Experts of a small language model: 64 ReGLU neurons an expert, 509M tokens.
Below are experts of layer 8 (counted from 0) of a mixture-of-experts language model. Rows are named router (the router's row for the expert) and show model dimensions 0-191. Each number is 500 + 25 x the weight over its row's rms, rounded and kept within 0 to 999. Numbers have three digits each.
After each expert's rows: "mostly gets" lists some tokens that are sent to it at least half of the time. This comes from a sample of Wikipedia text that the model never trained on.

# expert 15
router:535465475492581489518486491481479500485448500510503530532505489501520570498462503489463466503486471506495515511447477530453489471522504482508508503509486521498494497510454475498522482525498515487446474478524526508471564471556496510518479496527523521542458521487513521447478502496488482479501522492524500506480498501531481492519510523441499467515513520515544481480549518479511518480539539533540498523484504508478510485503505497457497513496482502480479496505474484530516542543477484512505497475510520502518486513509486421465486487501513521477503469543495495513463541456519509494
mostly gets: " at", " November", " July", " January", " on", " February"

# expert 21
router:537461482500545497527507464460474507473466529482537496524525506487474535475486469506511480493496479533514471504489503541470510492510501519505500488480525478497510497531493471510535472540498526475477513475543538447497538448478492532486505450510522519540460548488521540512482491484474515526525521509470506478444478493508465510521480502454508526532502536493511522512513534500504556487519517488513509470470486480490519525483533475518504521486527520476530478519533466516501498474449503453461497493485559511530516509517460479501507497479519451479454495500496546478480537529481498486
mostly gets: " St", " st", " de", " De", "St", " at"

# expert 6
router:588438505510540485546513489496510520500435484506509531549512484512526530484482518473513500514485485524477503518490472506481470525496491497480525471500471532524486474470469496507530482532500510510508497483556514476476517498540464504461492479551546511514506507488468529503478498452488518468517509519504518482471478495471515537542486527470509510525489534502518506509508494522471514491536540469523514478471529538490491459456515495487503505504485543502504530495465456496442563531477498468493486456488502491524506501536496472473510510521487509481489455544478500519498532502525508478
mostly gets: " In", "In", " in", " February", " January", " July"

# expert 9
router:534511497521518471558491465447519577416493538509493542518503504512488494486530531490520515536467514533499515515516528493463480502534498529479475495492491503479486498512495496512523484522466506455497503491489492502511545483458518543527455533537490502475501510481488490505530472486475489514512500517491508515513479527527503530525488467482534481540487533509476517527474522526519528436520535572495456460505541522464440529484501487464481498499498489523480521510514477482480514499472491520491483499500568469509509503521486497527516478512476484531519472526494513476510524497518511488
mostly gets: " species", "°W", " Australia", "idae", " Brazil", " Germany"

# expert 27
router:547460487502509480521503457523518542462464519512486524537502521499543539484526531517500459507487559527491496522477492492519510484503465523449474442490493504535467477577489470475516484546460485469498473486529488476482505485480497530510495487560498506473485531478476504491502491537479491484500503489482513522499495512476466500506522492491497503526517517486475538503536486501538549485503465535559493498499518502460511510462530524423512467503482482483491504490488501468446522481502513500521522484465467476499505528496479475489494460500536481474508508501483497495456533459490522483
mostly gets: " that", " known", " where", " such", " some", " when"

# expert 30
router:516510521498546486530528517494473540472499509521479524484503485489520510469525530544491448490481508488484508506516490505499511530494506475513503461508507506499441476535491476525625494552514491469492524470498479493485506456520506503497504511502516520489500515483514495459496506497503485464469512534515497472487450510542513494508497510484492505506515464507505513523515536503523511511515462507543515460495466459486477479470481512455512478509482544455485567515496463490548516503499446500488510495539518478536554528497510496542497475471518496480509493544505482491529515523547480508
mostly gets: "′", "°N", "″N", " −", " MPC", "20"

# expert 16
router:530482481455505485524496442484495507497461491504539491515516528475520517456498522495482511517481507535509481492477477519485464530492470486503504492492527531485517490540460466469526485513530499472474488498493496470452533484489478543483525505500509542480483506502512498479501513491492479492528457553444560510501508513517461485478491501460498511517535497482475466531541521483556519451520534508534525499484510532522508544481497523445502466501431500437483496498512490527473502490497520488481448470488506493541497533514468490504493420504476534503480497512497480490493504501489526515
mostly gets: " as", " became", " called", " named", " including", " because"

# expert 24
router:517470437482501468525469511486467508520538500495504466544498479516513534472495505505490528503474511470517484531525518521468476459464537475477485424525452487469482521555480501485546497533502470505507475479501478481522526492514488506496481488484538536503512504506488466473480486462514494533507530539512504503469467507520523485515512513491498517514556498507476500512518495458542480499508485556509505509520485513495517487458518495461550507482446519476513514486489453505487499522505468510476485483468499476547506484509491458555469466503512486453502472507572521512477534513519482508
mostly gets: " km", " kg", " Cup", " round", " votes", " win"

# expert 19
router:517465457514511471512452460502474500483503461507505548519512519535524530480513482517486491500487496519478513505503460551478494499549501475481455509517518491491511502507481465494516508549485486492496457504527478500483514471507458507523528497530509519471469528502481497485497480504519515510523506515498506509467496472504532502474489499498499442561541505463496524498494498516507557511487486542541484474504479481508495494452512511407524439486497465468513511510519466437501484504487497563502472503508506490509522479503525449512481463489519489486455516559507521523470529531508484515
mostly gets: " not", " had", " would", " they", " he", " been"

# expert 8
router:517470491514465467506495464480504530495480493547500494518509501478531526473544481553500507533477484522480495547503505523467482548549510552528508486496481495476499466547514478482551522538500480485461481458487506506471498512492482515498486471552496529475453521528479525485498501533493451460471509518492508460469480490475504490460448456480525468495492494515493522536550490490529507479469477552530500522513472540499477535514516483485463494495515465447527523459472472495444536477494478509505477469503525513501489480489507496507496482503508471498473492498513483526503516460487513530
mostly gets: " I", " o", " U", " And", " any", " Ind"

# expert 12
router:542472466530461450490483468442487505502507476530511496516505514499481514475513494464483475562499509519508529480485502500487462554462476462462487499491482543504479492547461475521503488543487468507492486506493491489514520524492461531495483499527502546483503540537505462467491499525458490493486491532496508497481488495528515509486470494492477489511569530507512514549540510496530540474481536487522509545471501521499467547525512481477503480511470529499514514499459506498493548476502518528487486458462522500532539531510503515519453501541498477469476448511497472502501551507521490491
mostly gets: ".\n\n", "==", " |\n\n", "The", "===", " Best"

# expert 5
router:492482467520507466569483439517506577490514517503552513525501492513512492468515546515468530521485513540484477505508492530481466525565522516479469472504480508516495482497462479487514527508490517491499493487530491495483530505505492530493500442522506519509491500529491528507478455502504492446528521517497497533481457486515501506532452518515522495507485512465456499500512526484516505478478471473555469502481496500470516510522495475494531486485491454509538528478537502483508512579495449504509461496495484480516514523542460516522483520509501467509475492501485522475511527504507556544
mostly gets: "aj", "á", "í", " Mor", "ij", "ić"

# expert 25
router:526492478532482453506464507519473528508503535493550508531496525516523534438536508492478521497492501496501494531455462520484453502491532535494560495491469518495479518561498505485511478539521445429500524517499483473452525493516459503495498474528496505551501538514526510465463518514530507457499500519534525541489443557511488516523492499495478485552494509496487519520524518495540500463489483481502519494483500506490529503478521498449512521512505547495512479532509492445541504498505511485500502492496524522487499504503462509535485520495448499484494490527481500508513544468469510507
mostly gets: " t", " s", " S", " h", " f", " T"

# expert 4
router:508492451548483486480482498486433543496463505494486542538475513491538486491507511530505507498489463514472488494515510516489529548485500508503457472499486557482466550477485475490506446511501452473489475497521488488484493486501560541488461504513515493542474519466518509494521456490443505473510465511504550504470465508511493531517497497490509472519490478533500493523511505474534522465499510493510443509481507516562516525498522507476522493496519510461492503547517523456503515496496531540508461502484500482515516499555492484510464462524509486480461485546527499502465552482494505489
mostly gets: " v", " sp", " pl", " acc", " comm", " ext"

# expert 20
router:548442460527489491507468480478519517466477488494505484529536470500513494486527470500532494500482491492458583468476530544485514533511484510500501474506503520481510503545455451488532465492499464459510508476437520471470510517497459526465469488532508495476507483550460496463452447535489512518531474491498509496508446498507510498529505483453487488519507483435507494510529496505511522503468507484522490541500503507512515469519529485452482535506519494468508538520517511493481485488512522505501468486506488485510491539493493504500470499493524473471480498557479517495481551487494495472
mostly gets: " film", " se", " pre", " col", " do", " e"

# expert 3
router:504481451479490493487540515451447563458483541490508491533498575529512520451535468461448491514490494516477481506459457516513502503519525515498547484427520563497511466530473504504527461525486499495523485489489490489474517486518528491522489510512507518525462487548475493515502475540482491488504494509508505527492469541522497506517503496463551497505478513480482506493522514504502519509506485478547488481477495464507529492527503491488494515508486536475502482494490490529509523535537500536471476483493516468491535517495516478519480471570506461473502497527494481480495490528527520545
mostly gets: " im", " head", " bl", " p", " tr", "arg"

# expert 18
router:569466451489495491497535474480520502482482517486516520501487518487514517470506483467495536511470517535488481482496481531468514498529505494472531461500514488484503520491483488458533470561440445499493522460490514467448484521480517514479526481531490534473491486497479478502488509465488496494503469531479492526481457521487481534484543457466509463473529520514507458529510513458538524475480500501511488477488507444523490515503503513447511491493501522463516498511527475458498540531474504537481505458461518501545469521513481505481515462491477467487486458466489501499480535492489530533
mostly gets: " would", " they", " but", "\".", " while", " They"

# expert 13
router:536462496524509501507544483515483529467468477481515527519540510480488501482449487475527486495433538520508527486501491502489486515506506480485499529511511511530504506499456440458546512487501465485483479452496520484501533503536485541523484452508498504493511521504477496494507460490487455508523496533481515471499480549525528524508452494458517498536537479484494480512502524493534512476513484507482486498473517471484482501481531488512500470492494480413464508512490504487476518530513487521487456474452557438571518514514519516492530491494527497531491528521491495466469529478503502509
mostly gets: " York", " States", " American", "The", " British", " US"

# expert 29
router:534507462496471454494501483487475527522517489496508527495522489501500530475519486522532471502459474539446534527519470513478525530492476500507490508498466526483466502526504525465555458511473433532459468509486511509520519499526472524513489480525515512535491516517483500516470493521513507517528453541472494496478450494503478529548518500490531501509491565482487506520504479529529534512571489514511474513497519550552501517519491459491563511485448504447530488470480486498472518537515492510470492494517513517513463495473475473490474466496496497489474500504522514486519543492483486508
mostly gets: " d", " ch", " N", " tr", " D", " l"

# expert 2
router:548483423435511465496488445495466515475478487481505516508529501513509525462503494480521472479471518531498513519467518518511510553533494484467528511503449499522487480505476498494523510488477505488479467498469497483497509471481526523488522507525510495519521490501514518518488508494448520490552493547531555507501449519508543516503505487505502540483482515509489482497529533515508525488521518498526514504518498496486512499507486520448546522507509499463492488538532485480470503481489475538493468462504515498551503462523503506569515448547512442493477522525533542516454526505504492509
mostly gets: " reg", " red", " south", " mod", " located", " north"

# expert 31
router:556476482522453485523532507513515517486477501525496522495456474494488471471516537498460510552461500539514544509478507493511490568507483492472524453486506514521492503524458474483582499535469496513495470508505494457495505500520509487465430496522504530503446488521497495471470491505473492472499517538494506475473465532508492522524454526469514496473477499521475508497490498512552531531512484536503532487454503492509482534504524517502540459484464541490506519487486442471486525512454500512517475495509487509490502477497469496492498508539506481503461513513529471505522537532522517491
mostly gets: " \"", " =\n\n", "===\n", "==\n", ".\n\n", "("

# expert 10
router:502488439483472466545485476467454534478476527484520517505517524489514511422526508496519508510498517542505503488447467498508470570535484502513513506484446509500489468507495475452488480484484469472485485484497460507486515435511514527456463517505474547479496495516508497484465477513485488471503470483500494519431472523526512502509468513501504472494510505455516511502516544474518523493522521484505503490504502488490487525519517461522507499504511520465519506535515491460493504500533478482494453494490545474525473487564535508517500481509539442508471496452496515483465503500506485508
mostly gets: " Museum", " Church", " Island", " Army", " River", " Council"

# expert 7
router:538483438480504482526493467484505531473486498483488505502491507498491550535499500490506501516479480484516507515519517518488519518544505458509489490481480560487485513522488485491515473530453476459462487503485475467482524480506494489477490543514508514534501490506505484498494537504475456492531497527480547523497484532486525568515531479484529486497480501486452478532534529502530475468507491510538505473489522512470511489459489477424493473503487531509468517514502502505524535521463504496444461488524516480511496505506493475570539482512503499489505423501541521530480528457466479468
mostly gets: " r", " g", "\\", " ·", " car", " ar"

# expert 26
router:527435490489488465506497479508488511441437480505532506535477483537495483473530536486469490532490503497482521483496508500484487542481486475466532522460520509497524511508503461477509486530489480482479469465465513476470538496504545530522435496500513519465509540507484450501459483532464484507492521546512521488500483487534456552508498482445485474474508517480445501508507520498505552495495513498510507541477533473521526484474513509467508465534524529485465505512467480476471518488479503503509480479518505511530490528515457489506471481496503474471471513529464527546488500481525476522
mostly gets: ";\n", "==", " JPL", " been", " film", " sc"

# expert 0
router:558443484507516490546525503472513513492494506470550493495491525462500521465461509471459492492497499497502502531480491515479505494448520519490479503533483490499479459499492524471575516508512494499500519452513502506486530458507550531502488469502520533508514500540531474478464476456543473466524525573473528514517464535505484516522494477506483495512536480523483498482493546475540489473528462525499501562497497509489529489478527493504481489514487537470514492486521462525476527514507476491515473440532508464511498491488526506485497502465528439491503513512504511480507523509535469510
mostly gets: " F", " B", " Mid", " MF", " FW", " W"

# expert 28
router:517453481469472452551470466534504556476464533480507541539512461482494505492534455522527486521488497521501542474463456506481472525524504523481511492507493499517493499509458459459507474519484496466478526488509489490491521487461481551508497464528481545500467526500486479474484455501496498486538483487455509520448500487536505507521497503473496483524538523494471513522485546482546522477484480517512475529497500501507518508513534481489540445501530511489523512493472499502477501549524482494505463509560509496500484510550477488511446470474502488472485498492496473468513507493509551488
mostly gets: " John", " William", " David", " Robert", " Michael", " James"

# expert 22
router:544491431483474489505546470479471524492486529507502499489527529493530464460561556489470462490512487498476496509462482520472523486502518479510497489486472465517478535547468469490515464525479470492508462517522446483507504482513537507475489491533513566502481535499484504481508479490492514508517501483500530514472504517539515549498508465476540520523490528468510525552551478515559514488514533546518484510491502513475520500460516525476506498487469546490506525504525491492482518505488502526464461494469531446534491501503500497506437453513512500523493489524517512486485509501487508493
mostly gets: " state", " government", " members", " home", " member", " life"

# expert 23
router:494469448502512504532521505480464553487486489519459515552512521482500483453499506500493536502468496516433485473477478497482462499525523522452484445484492475533497518504453466512525489503503467482481499453488527508493507515513486546508502475495532489494478558510470486532469476473527450519514523504470479507469482516543502487506509506519519478523521498473482513507501537473520497453500512524500489488494486503499498522500476476493500465536468537460530522509470493488502499515498517486463450485480557511513464497498490469491439475503550477552479470493510481505458511541509491543
mostly gets: " his", " University", " College", " team", "'s", " Team"

# expert 11
router:530502473489482448570511462463512537455468528523525492473510513509523496497492523477481453526450506521498483511504493516507497545496462484509493511502491537494525509494459531484544488535472496500469500500499489504508500454523508556497500495548518526537487511510507483517450486513520465477519517565477518492522463490480529510503466452494529499494499515502499496520563508482531513481493475546517488496498518480513501537516502431486482474500464554500499489512482481477497481521481525520518483485526502503517513467536430525550503514491531483488500502518542497472506524463487532512
mostly gets: " K", " V", " Z", " J", " Sw", "K"

# expert 17
router:507476502505527494524514517491472579463467489500533482483473515470507468515489532518539499503455497505467482511468538522478535518499490472446489513504524492489496494484493475463566502508509459509457523501523502457493501508536515480488467503532501502450477522541478502522449533483500506477498535508501515491485450550495507494477505526495485503525497495499486502500504522460473513471498506529558435486462526475502479496506476498449537531467501544475474507509487517473510527513476465523501508477453529514525513514491490471510474487515488493483503518534538475527452550468495477521
mostly gets: " cont", " comp", " inter", " dep", " att", " exp"

# expert 14
router:533475481497502476537510502465509485484519533503518485505496515478544474437490525540483478541472496507509538505511521535502523506465482523483509475494509515496477473538473470472582469521488476484512516506532491473457508473515502522520491489515539506478463497514448497480509486500438481469525518510494497495522484526524503525478521486489495456522505483487438519475506559504506509485477516563492513526503473507501488480488518525487496471486467482448523502461480484512508539523459512520501495498527572513489503521522485468522478478494536503467486475511500520486528555500565493492
mostly gets: " |\n", " |\n\n", "%;", ".\n", ":\n\n", " MPC"

# expert 1
router:570445482536475452529509510522518522503501455488540504499529499504525517493522516500490488516516452506486487513486509531512495517445497456454479415496504492474494524501452462506522479524495459507499466485480496474487529501521526538545485492508524488486480500507516454521500488502531454521525539506458509550466452531513469509495473533525497482491496465496504481529509521510514526514523444522529498494470499495468484499499492456480520503512517528473502519514468464499498514496499484538476492484525476506501501491461516492545488516545558501534485496511521538469512536485493514507
mostly gets: " c", " C", " b", " B", " sc", " $"